Below are experts of layer 3 (counted from 0) of a mixture-of-experts language model. Rows are named gate (a neuron's input weights, with its number), up (a neuron's input weights, with its number) and show model dimensions 0-159. Each number is 50 + 12 x the weight over its row's rms, rounded and kept within 0 to 99.
Before each expert's rows: a language model's description of what the expert responds to. This comes from a sample of Wikipedia text that the model never trained on.

# expert 6
Object pronouns and nouns. Object pronouns after verbs or prepositions, such as it, him, them, himself, itself; also plain nouns after the or his.
gate1:77 48 36 59 58 44 70 61 41 42 75 35 41 44 48 70 37 42 47 51 38 54 58 58 51 74 57 55 29 47 79 50 30 45 33 57 50 16 59 57 69 52 25 63 39 56 62 42 59 60 47 61 60 49 59 57 39 60 55 54 67 64 52 30 46 46 40 53 59 35 62 52 52 46 55 53 62 57 42 47 61 54 46 28 46 54 51 50 39 59 52 58 47 38 51 54 47 55 48 56 40 28 65 58 41 56 74 61 73 44 42 57 49 55 25 48 51 35 53 60 20 24 37 58 65 41 31 60 50 58 55 31 41 40 35 34 60 31 60 38 57 49 77 37 63 44 42 52 65 63 52 59 45 50 62 46 64 59 66 58
up1:31 57 73 22 63 56 64 49 52 53 25 36 67 48 64 42 58 60 77 45 56 37 30 37 51 60 38 58 56 45 39 41 77 39 63 62 50 87 56 50 23 59 48 48 42 83 34 57 42 38 59 54 38 54 51 56 45 25 45 52 46 47 41 51 53 58 51 48 49 45 31 65 58 48 52 59 36 41 54 67 55 47 51 61 39 34 57 27 40 45 37 26 46 65 54 38 35 41 54 59 42 72 39 47 55 48 53 41 39 50 52 28 61 51 71 59 61 56 45 42 72 51 53 52 65 54 64 45 41 45 70 45 58 62 63 57 57 65 25 44 72 53 47 58 50 46 42 50 36 37 44 46 51 44 51 56 68 36 35 46
gate2:48 62 40 62 54 58 48 38 41 57 60 57 62 51 26 12 54 54 41 51 52 56 47 36 52 34 64 64 41 30 53 46 36 42 51 54 49 66 56 57 50 39 35 56 53 65 51 40 35 62 46 43 47 55 43 39 44 54 33 25 63 72 60 72 39 42 47 45 48 65 43 53 49 45 58 41 40 63 55 40 32 50 44 41 51 54 62 30 28 57 52 41 57 09 62 55 67 39 43 48 41 51 60 55 68 39 52 47 22 29 62 50 62 45 43 65 41 69 65 62 41 66 51 48 44 65 61 53 45 65 47 24 67 50 41 63 43 58 51 58 47 58 58 51 49 46 36 64 64 63 12 36 41 29 55 41 55 51 67 59
up2:58 62 41 59 57 54 42 34 50 54 57 55 61 65 45 25 44 53 50 62 54 49 42 43 44 47 62 64 46 41 48 40 43 37 64 58 42 58 56 46 48 43 31 63 50 63 54 39 37 50 53 33 44 48 47 45 49 74 25 21 75 67 65 67 38 44 46 51 49 56 33 52 52 52 57 35 41 64 63 44 33 52 53 29 54 50 49 31 29 71 52 39 44 14 62 58 75 45 43 57 35 55 55 45 60 48 49 48 20 37 66 49 58 39 40 61 39 65 59 67 49 71 55 53 42 59 55 50 44 59 52 27 58 52 57 55 44 58 43 69 61 55 60 51 64 37 44 72 63 64 07 44 35 36 60 41 48 45 67 57
gate3:33 26 78 66 56 56 44 45 66 61 42 72 43 22 50 42 41 75 32 57 48 71 63 63 55 55 40 44 61 65 50 44 43 45 46 40 38 61 60 57 32 37 55 72 66 40 35 50 33 56 49 71 52 50 40 47 53 46 53 70 42 37 60 66 49 67 39 61 40 51 40 44 47 37 49 50 55 52 68 55 45 61 38 67 47 40 60 36 54 50 78 61 47 35 51 60 49 54 37 54 55 55 38 42 55 36 31 44 49 34 32 63 36 58 48 43 67 49 54 34 19 45 64 53 37 81 49 44 57 35 55 53 52 34 38 60 77 50 37 55 47 35 56 41 50 65 44 49 48 42 45 56 54 41 33 62 64 48 76 60
up3:31 30 74 70 54 37 44 42 57 62 53 77 47 27 47 45 50 67 34 50 40 62 59 61 51 56 50 39 58 65 55 47 46 36 51 46 41 68 60 56 38 41 50 77 60 43 25 54 32 62 50 80 54 55 52 44 44 45 49 59 43 41 59 62 45 68 45 59 37 45 38 36 46 40 56 50 51 48 57 51 54 68 50 67 45 33 63 33 50 41 80 65 46 34 47 70 48 56 40 46 57 52 41 40 52 33 29 50 54 32 35 58 39 64 46 47 65 44 51 41 26 48 67 54 30 76 51 39 46 38 52 53 50 39 37 58 80 59 45 62 49 34 59 41 48 64 39 61 52 47 42 62 58 48 36 65 74 52 74 59

# expert 54
Middle word syllables. Middle syllables of longer words and names, often consonant-vowel-consonant, e.g. her-bal, car-bon, Inter-war, Inter-nal, chev-ron.
gate3:60 28 72 70 79 40 36 58 44 56 40 60 54 60 22 24 60 44 48 48 37 55 63 47 55 49 61 43 50 37 59 46 53 52 61 43 42 38 52 58 51 66 44 29 56 54 52 43 65 44 50 59 47 67 53 41 21 46 41 46 51 43 26 70 33 37 55 35 35 54 59 32 37 57 44 38 46 45 45 38 41 17 45 37 43 49 40 38 41 65 57 59 52 64 42 52 46 20 42 58 45 55 40 68 63 65 55 25 55 48 57 59 50 56 46 62 60 50 52 52 48 46 54 54 81 56 56 61 60 71 39 48 40 55 48 47 60 53 55 42 43 50 38 44 58 85 28 63 53 40 66 61 54 71 52 57 32 47 68 62
up3:61 32 66 76 69 41 50 47 54 47 45 62 44 57 41 20 54 40 42 61 35 57 57 49 60 48 62 51 57 43 61 48 49 59 58 35 43 47 52 63 45 73 30 41 52 45 47 55 60 51 48 53 61 41 55 52 26 40 34 25 40 44 27 58 63 22 57 40 41 44 44 44 47 46 46 52 34 41 41 29 54 36 56 43 47 42 47 31 38 73 69 46 71 64 45 48 51 37 37 46 60 58 52 62 50 65 63 15 57 61 55 48 49 42 37 63 32 74 46 52 33 47 46 56 61 33 68 63 39 69 56 50 48 63 44 56 59 47 37 45 35 52 45 68 51 77 46 46 65 42 52 86 56 63 50 66 61 36 53 50
gate4:37 58 54 48 82 42 48 52 45 51 51 48 39 60 47 37 40 62 60 45 67 49 49 65 54 32 58 56 46 51 43 53 54 46 62 56 56 37 77 40 63 61 42 56 38 65 40 45 59 49 52 43 34 50 29 33 50 28 60 46 30 39 64 65 71 44 53 67 29 67 47 50 25 38 42 28 54 59 23 42 63 43 35 40 32 63 69 67 29 62 45 50 56 43 53 58 43 65 54 74 35 49 36 49 55 52 78 45 47 23 57 50 60 50 46 56 60 40 55 47 50 59 49 68 38 63 64 64 65 62 47 52 36 42 58 57 58 77 72 30 40 45 66 28 37 50 64 48 54 41 50 56 31 37 53 49 60 56 49 57
up4:45 51 38 69 93 63 44 46 49 53 60 47 46 64 51 32 34 66 65 51 68 56 48 62 55 34 55 57 53 50 41 56 53 43 66 40 63 37 68 38 74 58 32 57 31 74 33 43 63 59 56 41 41 43 36 42 47 28 64 46 39 59 74 56 61 42 58 60 34 65 41 57 27 42 26 20 42 62 39 51 51 46 51 34 25 54 55 66 38 73 60 53 47 61 49 52 46 48 44 70 49 69 33 53 40 46 60 44 56 42 53 38 41 57 54 54 58 41 44 58 60 51 49 76 51 54 61 61 57 54 48 62 33 47 62 57 58 70 53 24 53 44 52 32 37 67 54 55 36 49 60 45 47 34 51 51 67 53 46 44
gate5:46 40 37 40 35 58 60 40 44 48 51 44 42 53 72 36 38 73 50 63 57 56 52 36 46 55 36 46 48 27 60 34 78 61 48 60 38 64 37 53 45 44 46 29 48 21 42 32 63 35 68 46 52 53 36 39 52 45 44 67 29 50 50 46 29 65 63 36 57 61 50 20 64 63 44 60 46 62 48 22 45 48 54 53 36 78 44 64 55 35 31 54 44 31 46 40 66 67 54 51 46 44 38 63 54 44 68 22 38 50 43 53 56 40 56 57 73 39 56 45 51 45 49 51 43 68 54 42 51 53 43 49 67 63 56 53 64 31 67 75 66 46 58 45 42 56 17 56 57 57 52 57 53 35 59 47 50 52 53 62
up5:55 56 46 49 36 53 51 63 44 56 63 48 60 52 41 45 50 45 52 50 24 61 37 48 52 44 62 49 56 45 47 54 29 15 49 43 49 21 40 38 48 59 61 61 62 70 65 62 26 73 36 60 41 51 69 82 41 60 53 36 63 52 54 47 48 36 38 58 50 36 38 66 54 49 46 51 36 49 68 52 53 45 48 26 51 36 46 38 20 70 76 46 49 44 43 43 36 43 41 52 55 42 52 54 33 55 49 80 52 49 58 41 44 50 63 64 17 58 39 40 48 60 47 44 61 44 50 43 38 60 54 33 38 36 45 61 39 59 45 20 53 40 35 65 55 51 79 54 45 47 44 32 58 54 53 63 41 34 42 59

# expert 60
He/She and ta-syllables. Subject pronouns he, she, He, She starting clauses; also open syllables like ta, ha, ma in names, e.g. Bus-ta, Got-ta, Bundes-ta-g.
gate1:68 43 30 65 43 43 42 52 57 49 55 84 67 41 38 28 33 49 50 36 51 16 72 57 60 61 32 65 48 67 47 46 61 35 34 32 65 59 60 45 50 52 52 67 36 58 63 34 59 46 26 60 66 49 61 47 36 67 58 49 57 56 41 48 45 69 67 41 44 54 44 40 39 35 55 71 44 65 44 42 42 53 40 29 45 44 39 51 66 38 50 30 63 31 63 65 40 49 53 55 44 30 50 56 46 37 50 48 46 44 38 44 53 78 56 44 51 54 58 41 43 61 45 45 40 38 77 38 55 45 54 30 51 44 65 41 38 34 43 52 52 65 47 47 58 61 38 71 45 36 49 55 72 37 24 52 49 53 41 41
up1:35 68 63 48 57 59 47 41 45 48 43 28 41 52 66 67 53 43 48 53 51 68 34 54 45 39 59 47 50 37 65 49 49 48 79 66 41 34 30 59 59 46 42 45 69 44 37 68 44 53 63 42 27 60 50 52 65 32 58 58 46 43 55 55 67 48 37 67 43 43 57 66 57 74 39 39 52 45 62 59 51 48 47 73 59 61 64 57 18 62 50 70 37 59 42 46 54 67 49 51 52 76 63 35 42 46 53 54 37 53 71 47 60 40 44 47 55 57 37 46 63 46 64 60 66 61 17 66 41 50 48 69 37 44 36 60 57 67 56 55 40 57 44 55 45 38 69 20 52 71 57 52 37 76 70 44 45 53 53 58
gate2:46 40 36 53 57 57 51 43 74 47 46 39 58 43 51 59 35 71 43 57 54 22 68 60 49 65 29 59 57 46 27 73 73 50 38 46 50 69 39 42 46 67 87 58 57 29 47 56 45 64 61 45 62 35 61 43 54 26 56 54 73 55 47 48 51 58 42 56 36 50 52 36 63 64 47 56 23 44 39 36 39 42 54 74 60 59 45 45 38 41 74 57 45 53 52 45 61 78 67 62 35 50 57 55 54 51 43 29 50 71 54 41 35 49 41 65 38 59 55 41 55 65 32 40 50 39 53 57 50 46 47 63 47 56 47 55 32 50 41 54 53 73 53 33 52 67 42 57 60 27 44 60 49 49 34 74 57 60 57 52
up2:60 64 71 35 62 38 60 37 59 54 41 60 59 58 58 70 50 54 53 58 43 49 62 63 41 78 73 40 44 61 63 18 51 64 74 49 55 45 54 51 41 48 52 53 44 64 43 51 32 46 66 54 41 84 63 57 38 35 59 47 49 47 25 58 68 44 56 39 32 54 52 59 60 49 73 50 53 65 37 50 59 51 35 33 55 62 34 58 50 42 26 46 45 43 44 56 21 44 62 37 65 49 54 64 41 59 56 33 32 53 53 47 55 31 61 55 28 65 41 63 46 58 47 57 43 67 43 58 55 67 53 30 45 16 58 64 54 50 58 53 63 42 45 59 64 42 60 50 48 79 56 55 34 36 46 56 48 52 45 43
gate3:34 46 44 36 43 43 57 71 39 37 51 61 48 46 60 64 57 49 80 51 43 44 39 54 46 48 53 77 22 30 51 64 39 37 53 63 70 48 54 41 65 67 41 71 49 45 38 48 37 51 47 40 60 56 63 46 59 74 48 38 44 62 46 61 46 33 47 44 53 21 47 47 48 36 98 75 63 32 49 78 36 41 59 33 36 40 55 59 65 48 43 38 49 33 54 49 42 38 60 61 47 54 50 37 62 40 42 66 53 58 51 56 40 50 56 50 75 39 43 47 40 62 46 36 38 34 61 38 51 59 74 30 45 60 43 44 63 56 62 44 43 34 56 70 63 42 59 53 42 56 54 38 53 60 56 55 41 50 47 44
up3:43 35 54 49 34 46 40 57 42 46 58 63 52 57 74 56 57 50 59 59 48 36 46 43 36 66 58 54 38 31 55 57 39 33 41 56 70 59 39 60 55 36 25 47 39 64 51 40 61 38 48 33 64 57 57 46 65 56 47 42 43 52 38 65 55 57 60 35 47 73 69 40 45 43 79 60 57 46 55 68 25 45 46 41 63 45 63 66 50 37 30 34 45 45 52 45 33 25 66 68 64 47 42 56 47 41 40 57 57 43 45 70 53 60 66 29 78 55 63 56 27 74 40 51 54 34 46 45 20 47 68 39 35 49 55 47 45 53 52 26 37 54 60 56 78 35 65 53 42 64 37 54 55 54 62 65 49 51 45 51

# expert 22
Clause-linking function words. Determiners, relative pronouns and conjunctions opening a clause in prose, such as that, which, this, who, However, although.
gate0:29 45 49 72 35 33 44 45 43 46 60 52 31 28 35 37 39 53 34 35 64 56 62 67 35 63 18 64 54 27 38 59 45 43 65 56 22 62 76 41 62 47 40 57 55 58 21 50 59 39 56 37 50 35 46 52 55 63 54 45 51 58 55 40 38 59 38 51 35 61 51 46 50 40 30 67 33 49 64 67 55 46 64 39 43 56 52 55 36 55 39 42 52 54 58 39 55 37 54 73 51 60 37 62 59 33 63 46 49 44 69 52 48 75 56 42 41 33 61 56 52 55 40 72 60 37 39 60 49 76 54 46 44 59 47 47 54 66 41 44 42 37 76 39 56 48 53 40 24 51 59 60 52 26 58 57 54 43 67 50
up0:31 32 65 52 33 40 44 48 39 34 61 49 36 36 44 54 53 49 45 32 54 35 68 62 44 60 27 54 53 33 31 56 44 41 63 79 28 38 51 47 52 57 32 53 60 56 49 56 55 46 55 28 42 33 38 51 35 65 42 47 56 42 50 43 55 64 43 40 40 45 47 69 47 26 34 51 43 60 67 70 53 65 57 50 51 64 70 58 35 73 48 52 47 49 66 27 52 65 39 62 26 50 49 58 51 42 45 62 57 44 61 45 49 62 49 57 54 51 70 41 43 65 52 63 76 53 45 49 50 55 37 33 30 37 51 48 48 47 61 37 41 37 84 37 59 45 45 37 30 41 60 62 69 27 64 48 47 43 43 75
gate1:58 50 39 48 55 57 57 54 54 31 54 51 39 69 34 59 66 43 46 68 64 54 41 49 37 64 69 24 37 63 40 30 44 51 54 50 38 52 59 46 63 39 65 31 53 66 53 56 44 58 45 49 70 70 56 68 41 67 61 29 41 65 59 53 39 43 34 33 34 71 39 48 41 61 56 59 44 47 66 54 44 30 40 52 67 57 36 52 64 57 69 55 45 74 47 38 43 54 63 59 46 47 50 52 43 51 65 44 49 42 33 28 39 53 51 53 34 60 71 65 55 62 40 71 46 35 81 50 55 57 38 51 46 83 52 58 20 52 32 62 46 52 50 63 57 66 65 59 57 52 45 57 46 51 29 49 41 27 57 37
up1:33 47 78 56 63 46 45 52 42 51 63 57 42 71 55 62 50 44 65 68 51 30 74 54 36 55 38 48 45 53 37 48 60 64 45 77 30 51 63 55 66 65 49 34 33 39 60 52 59 52 45 43 51 33 53 37 48 39 48 23 57 59 28 57 52 46 39 63 49 73 46 36 52 47 51 47 38 44 76 32 22 48 47 47 52 47 51 60 61 35 46 39 35 55 54 60 59 44 39 47 41 65 37 46 50 64 48 63 50 31 15 28 45 23 82 40 47 44 51 61 41 54 45 51 42 46 41 72 53 41 42 45 37 47 28 41 46 30 50 59 33 46 47 51 53 60 35 52 71 62 38 55 60 60 57 28 54 51 55 47
gate2:45 37 51 61 77 50 56 61 71 50 71 51 45 60 69 38 59 61 58 20 53 43 34 34 48 57 36 60 47 56 32 49 54 56 33 43 32 61 52 31 49 49 44 36 42 43 39 70 32 42 60 49 20 57 48 47 46 51 52 52 32 48 56 44 54 69 26 49 51 79 34 47 39 55 41 64 37 67 42 64 33 52 51 54 38 52 29 39 65 54 49 71 60 67 43 39 71 56 37 42 45 44 67 58 43 77 52 66 35 66 52 61 59 34 56 48 63 62 50 53 49 36 51 62 37 61 47 51 44 55 53 62 55 58 77 51 61 41 48 31 38 57 66 53 57 66 48 30 44 44 40 55 49 45 72 41 37 38 36 59
up2:58 30 54 48 41 52 44 40 71 57 59 48 54 50 25 41 55 11 64 49 58 67 61 40 36 48 34 77 68 30 60 53 63 34 64 40 58 45 44 72 65 54 44 65 61 52 54 57 54 59 55 58 40 40 51 31 48 35 43 63 44 63 36 54 63 68 65 59 42 32 51 46 53 34 45 45 49 31 54 29 58 53 82 46 44 34 38 46 40 44 44 49 50 48 53 33 66 37 54 58 61 63 30 59 45 60 51 57 50 52 35 59 42 51 64 43 58 61 23 45 47 28 31 40 46 47 49 62 63 51 53 43 67 59 67 44 71 60 42 54 49 49 51 39 40 39 52 58 35 71 42 50 20 29 42 47 32 63 56 46

# expert 29
Mid-word syllable pieces. Short consonant-vowel fragments inside longer words after a prefix piece, as in se-pa-ls, me-ga-watts, rep-ub-licans.
gate13:65 61 58 46 71 44 56 46 34 41 58 35 45 52 73 31 62 71 53 46 37 49 57 58 25 38 36 46 68 49 24 51 46 37 56 58 66 53 49 45 61 53 74 47 73 43 52 53 33 60 44 35 49 38 40 40 44 57 39 39 44 39 35 45 47 31 39 57 46 39 32 59 43 47 50 47 47 59 48 39 79 77 40 46 51 61 62 46 48 52 47 52 64 70 35 45 40 41 57 46 64 57 35 58 61 46 53 57 45 57 57 34 45 26 69 39 47 50 57 43 55 51 66 33 19 52 51 59 48 35 37 35 41 25 44 56 61 48 38 43 21 38 48 67 68 41 33 62 21 49 58 47 32 60 56 43 69 48 43 60
up13:64 44 22 55 35 53 65 73 75 45 51 59 59 37 33 58 34 57 46 48 67 55 21 50 46 54 63 52 34 50 55 46 43 39 32 53 60 55 63 45 40 73 44 74 43 60 60 46 57 30 57 58 33 70 38 83 76 45 47 37 52 74 23 69 59 52 64 54 55 60 61 46 57 65 58 50 45 58 41 60 32 46 41 69 45 42 40 48 70 37 50 52 65 34 43 53 77 40 39 48 42 56 52 49 59 65 58 43 42 49 63 57 57 48 35 60 41 36 54 64 42 43 52 56 55 59 47 45 50 56 51 65 48 51 51 68 38 57 55 52 65 67 74 58 35 65 35 58 50 36 46 44 42 41 36 49 39 52 41 25
gate14:56 55 52 61 41 51 39 67 47 48 39 71 55 50 40 43 73 55 63 33 57 53 58 47 54 78 74 65 59 43 47 57 42 35 48 45 55 51 62 44 42 79 63 37 42 65 73 58 60 67 42 47 71 57 58 51 40 56 59 55 43 31 54 61 57 55 52 43 52 63 45 40 50 49 37 53 64 58 49 40 33 51 46 37 62 38 55 24 38 53 71 54 40 67 44 47 66 58 42 52 44 59 63 65 25 33 43 40 46 30 50 63 43 43 41 60 45 55 57 81 26 35 51 43 59 60 53 57 51 35 69 77 76 79 59 36 65 38 34 39 60 45 63 34 61 61 37 46 54 57 52 57 40 65 57 50 52 59 65 46
up14:34 62 55 30 46 52 56 31 51 57 40 31 69 65 58 43 66 56 42 73 38 47 45 26 62 44 37 49 60 51 37 52 61 64 57 35 51 51 40 51 73 39 47 60 54 45 37 35 63 38 42 53 26 34 41 43 57 52 27 51 60 31 41 31 37 43 55 50 52 36 38 51 41 68 34 47 45 36 30 44 57 37 48 63 49 42 44 61 65 41 33 40 65 54 51 59 75 26 49 55 59 45 36 84 52 70 54 57 52 68 60 52 50 52 60 41 56 37 40 44 70 67 31 50 38 50 51 52 61 71 65 44 29 39 43 59 27 56 51 49 54 61 50 54 52 44 41 28 41 63 39 48 76 38 55 60 39 55 33 47
gate15:43 52 44 43 50 35 54 22 51 45 58 35 45 58 38 50 68 53 63 52 55 71 25 53 63 51 55 43 41 33 42 46 65 52 58 43 42 41 24 50 60 40 43 50 44 57 55 59 36 60 46 58 44 35 49 36 43 58 41 78 63 50 44 57 35 74 42 45 29 63 65 68 27 47 33 47 38 55 49 55 47 20 64 46 42 64 38 39 45 54 56 57 43 53 66 27 55 32 60 46 46 65 58 47 58 44 26 35 39 53 54 55 67 47 22 32 46 70 66 61 45 52 62 57 56 41 47 51 59 54 37 45 58 54 60 55 69 23 68 45 40 47 52 59 55 56 62 47 58 45 43 69 54 48 48 77 77 78 59 60
up15:59 55 36 43 63 23 47 63 48 39 59 41 50 51 39 53 47 50 44 53 43 43 56 32 51 47 38 45 60 56 19 52 37 77 60 48 39 56 57 53 49 43 73 62 51 75 61 21 35 44 48 45 48 47 58 56 74 48 64 45 76 36 41 52 39 74 47 45 42 67 50 48 34 52 18 33 63 58 70 39 59 58 46 36 33 59 46 48 53 45 37 44 48 36 54 33 43 56 54 41 58 44 44 41 39 61 61 57 37 56 39 63 56 32 62 35 59 26 42 43 44 42 32 64 41 66 40 57 34 50 36 49 58 54 42 73 42 62 43 51 30 37 82 42 42 55 53 45 64 37 47 55 27 64 60 69 44 52 49 58

# expert 41
Final vowel endings. Word-final vowel or vowel-n pieces ending foreign names, as in Bél-a, Apoll-o, Srinivas-a, Glashütt-en.
gate0:43 51 34 57 65 53 40 55 34 60 41 51 61 51 19 35 58 37 48 28 44 47 38 78 49 56 61 44 61 58 51 44 46 15 54 41 32 51 55 48 31 61 60 64 49 61 46 52 42 51 62 56 59 41 30 53 47 39 64 57 44 54 40 60 62 40 58 27 68 63 35 55 46 64 29 55 43 32 46 36 61 55 46 64 43 45 67 58 43 46 42 46 37 63 44 44 56 26 63 71 36 30 27 57 51 36 61 56 55 54 67 56 48 69 52 35 42 59 54 45 38 64 43 48 49 52 53 80 56 30 61 46 69 65 33 50 45 52 52 31 56 37 75 55 31 50 36 64 30 56 69 54 48 51 34 64 64 46 51 54
up0:45 60 41 49 51 66 41 40 67 62 53 57 73 56 32 25 52 50 54 35 49 40 60 53 50 59 31 45 62 64 53 37 52 31 50 25 48 51 43 63 40 41 65 63 60 55 49 46 44 46 76 42 55 44 34 65 45 53 57 46 36 52 69 58 54 51 48 21 47 82 59 57 38 63 27 65 41 44 51 40 36 45 43 34 63 39 55 57 39 50 45 59 46 49 82 43 61 37 61 46 45 63 32 32 44 27 73 58 65 50 70 50 46 66 68 35 39 49 52 65 39 36 57 59 37 52 52 69 53 38 56 43 64 63 56 68 52 38 56 57 56 49 69 80 39 63 33 61 40 44 52 40 70 53 39 60 39 58 58 49
gate1:56 49 61 57 44 57 41 67 41 56 68 64 44 47 58 51 49 25 40 32 51 20 88 53 26 43 67 55 49 52 49 59 51 55 42 51 45 16 41 56 51 46 38 48 73 72 41 48 41 57 47 69 56 60 68 36 53 37 58 45 39 47 52 53 40 66 57 45 73 51 41 59 42 45 41 48 45 71 54 50 59 73 49 65 53 48 54 59 68 54 44 40 49 55 46 56 48 48 34 54 44 52 73 33 50 54 60 49 32 48 60 47 67 71 56 50 35 43 74 67 47 47 56 52 64 83 49 55 61 61 46 49 51 36 61 47 55 50 60 68 52 19 48 36 46 60 39 87 50 68 61 48 47 54 51 72 48 50 49 59
up1:29 49 40 55 62 54 59 43 64 39 42 36 71 65 49 43 48 76 66 56 51 69 15 47 63 49 47 43 51 45 54 49 49 46 52 47 54 81 55 47 52 53 62 50 38 22 44 40 50 44 53 35 43 48 36 58 52 72 44 44 60 50 59 49 60 36 57 63 28 42 60 41 59 56 65 55 52 46 38 40 39 35 51 35 48 48 56 40 31 43 44 63 50 37 60 39 61 54 58 47 58 56 36 60 47 28 35 50 66 51 39 52 33 32 44 59 58 53 31 38 51 54 58 48 28 09 48 42 32 58 48 50 46 63 36 54 55 41 42 41 45 84 59 50 56 55 60 10 58 38 50 49 58 33 47 30 66 39 48 43
gate2:35 45 52 52 54 61 51 40 35 37 62 50 38 44 67 52 54 49 63 40 38 66 56 49 47 19 65 45 55 71 65 48 49 38 63 48 34 53 45 63 46 65 50 44 65 70 48 45 60 37 57 41 32 33 41 55 39 43 49 51 56 53 78 63 31 55 57 49 41 73 27 45 52 40 43 59 58 54 54 24 58 58 66 46 69 44 33 48 66 67 53 60 59 47 44 51 42 49 41 58 51 45 55 60 48 32 76 79 60 27 59 56 64 35 58 61 54 57 53 37 55 59 59 71 59 48 56 76 40 45 37 67 30 69 50 55 52 36 45 54 42 22 65 39 49 33 40 58 48 38 51 41 45 30 74 69 56 45 37 62
up2:69 50 50 53 47 46 55 56 65 72 48 53 69 47 44 47 50 49 41 47 60 40 47 50 50 76 41 49 53 40 43 53 47 60 38 59 68 56 50 49 49 40 51 44 56 44 46 55 37 52 44 61 55 72 56 33 60 57 54 45 41 47 16 49 72 51 31 53 64 29 62 47 54 40 54 55 43 39 40 62 23 39 38 61 43 61 64 78 42 42 53 52 38 46 57 57 40 53 63 44 57 65 45 53 64 67 25 17 43 82 43 35 34 49 38 39 53 55 65 69 57 29 51 46 29 53 40 29 63 62 65 42 63 37 49 45 46 48 52 36 64 69 42 56 51 64 66 37 62 60 36 57 44 63 27 20 50 51 64 32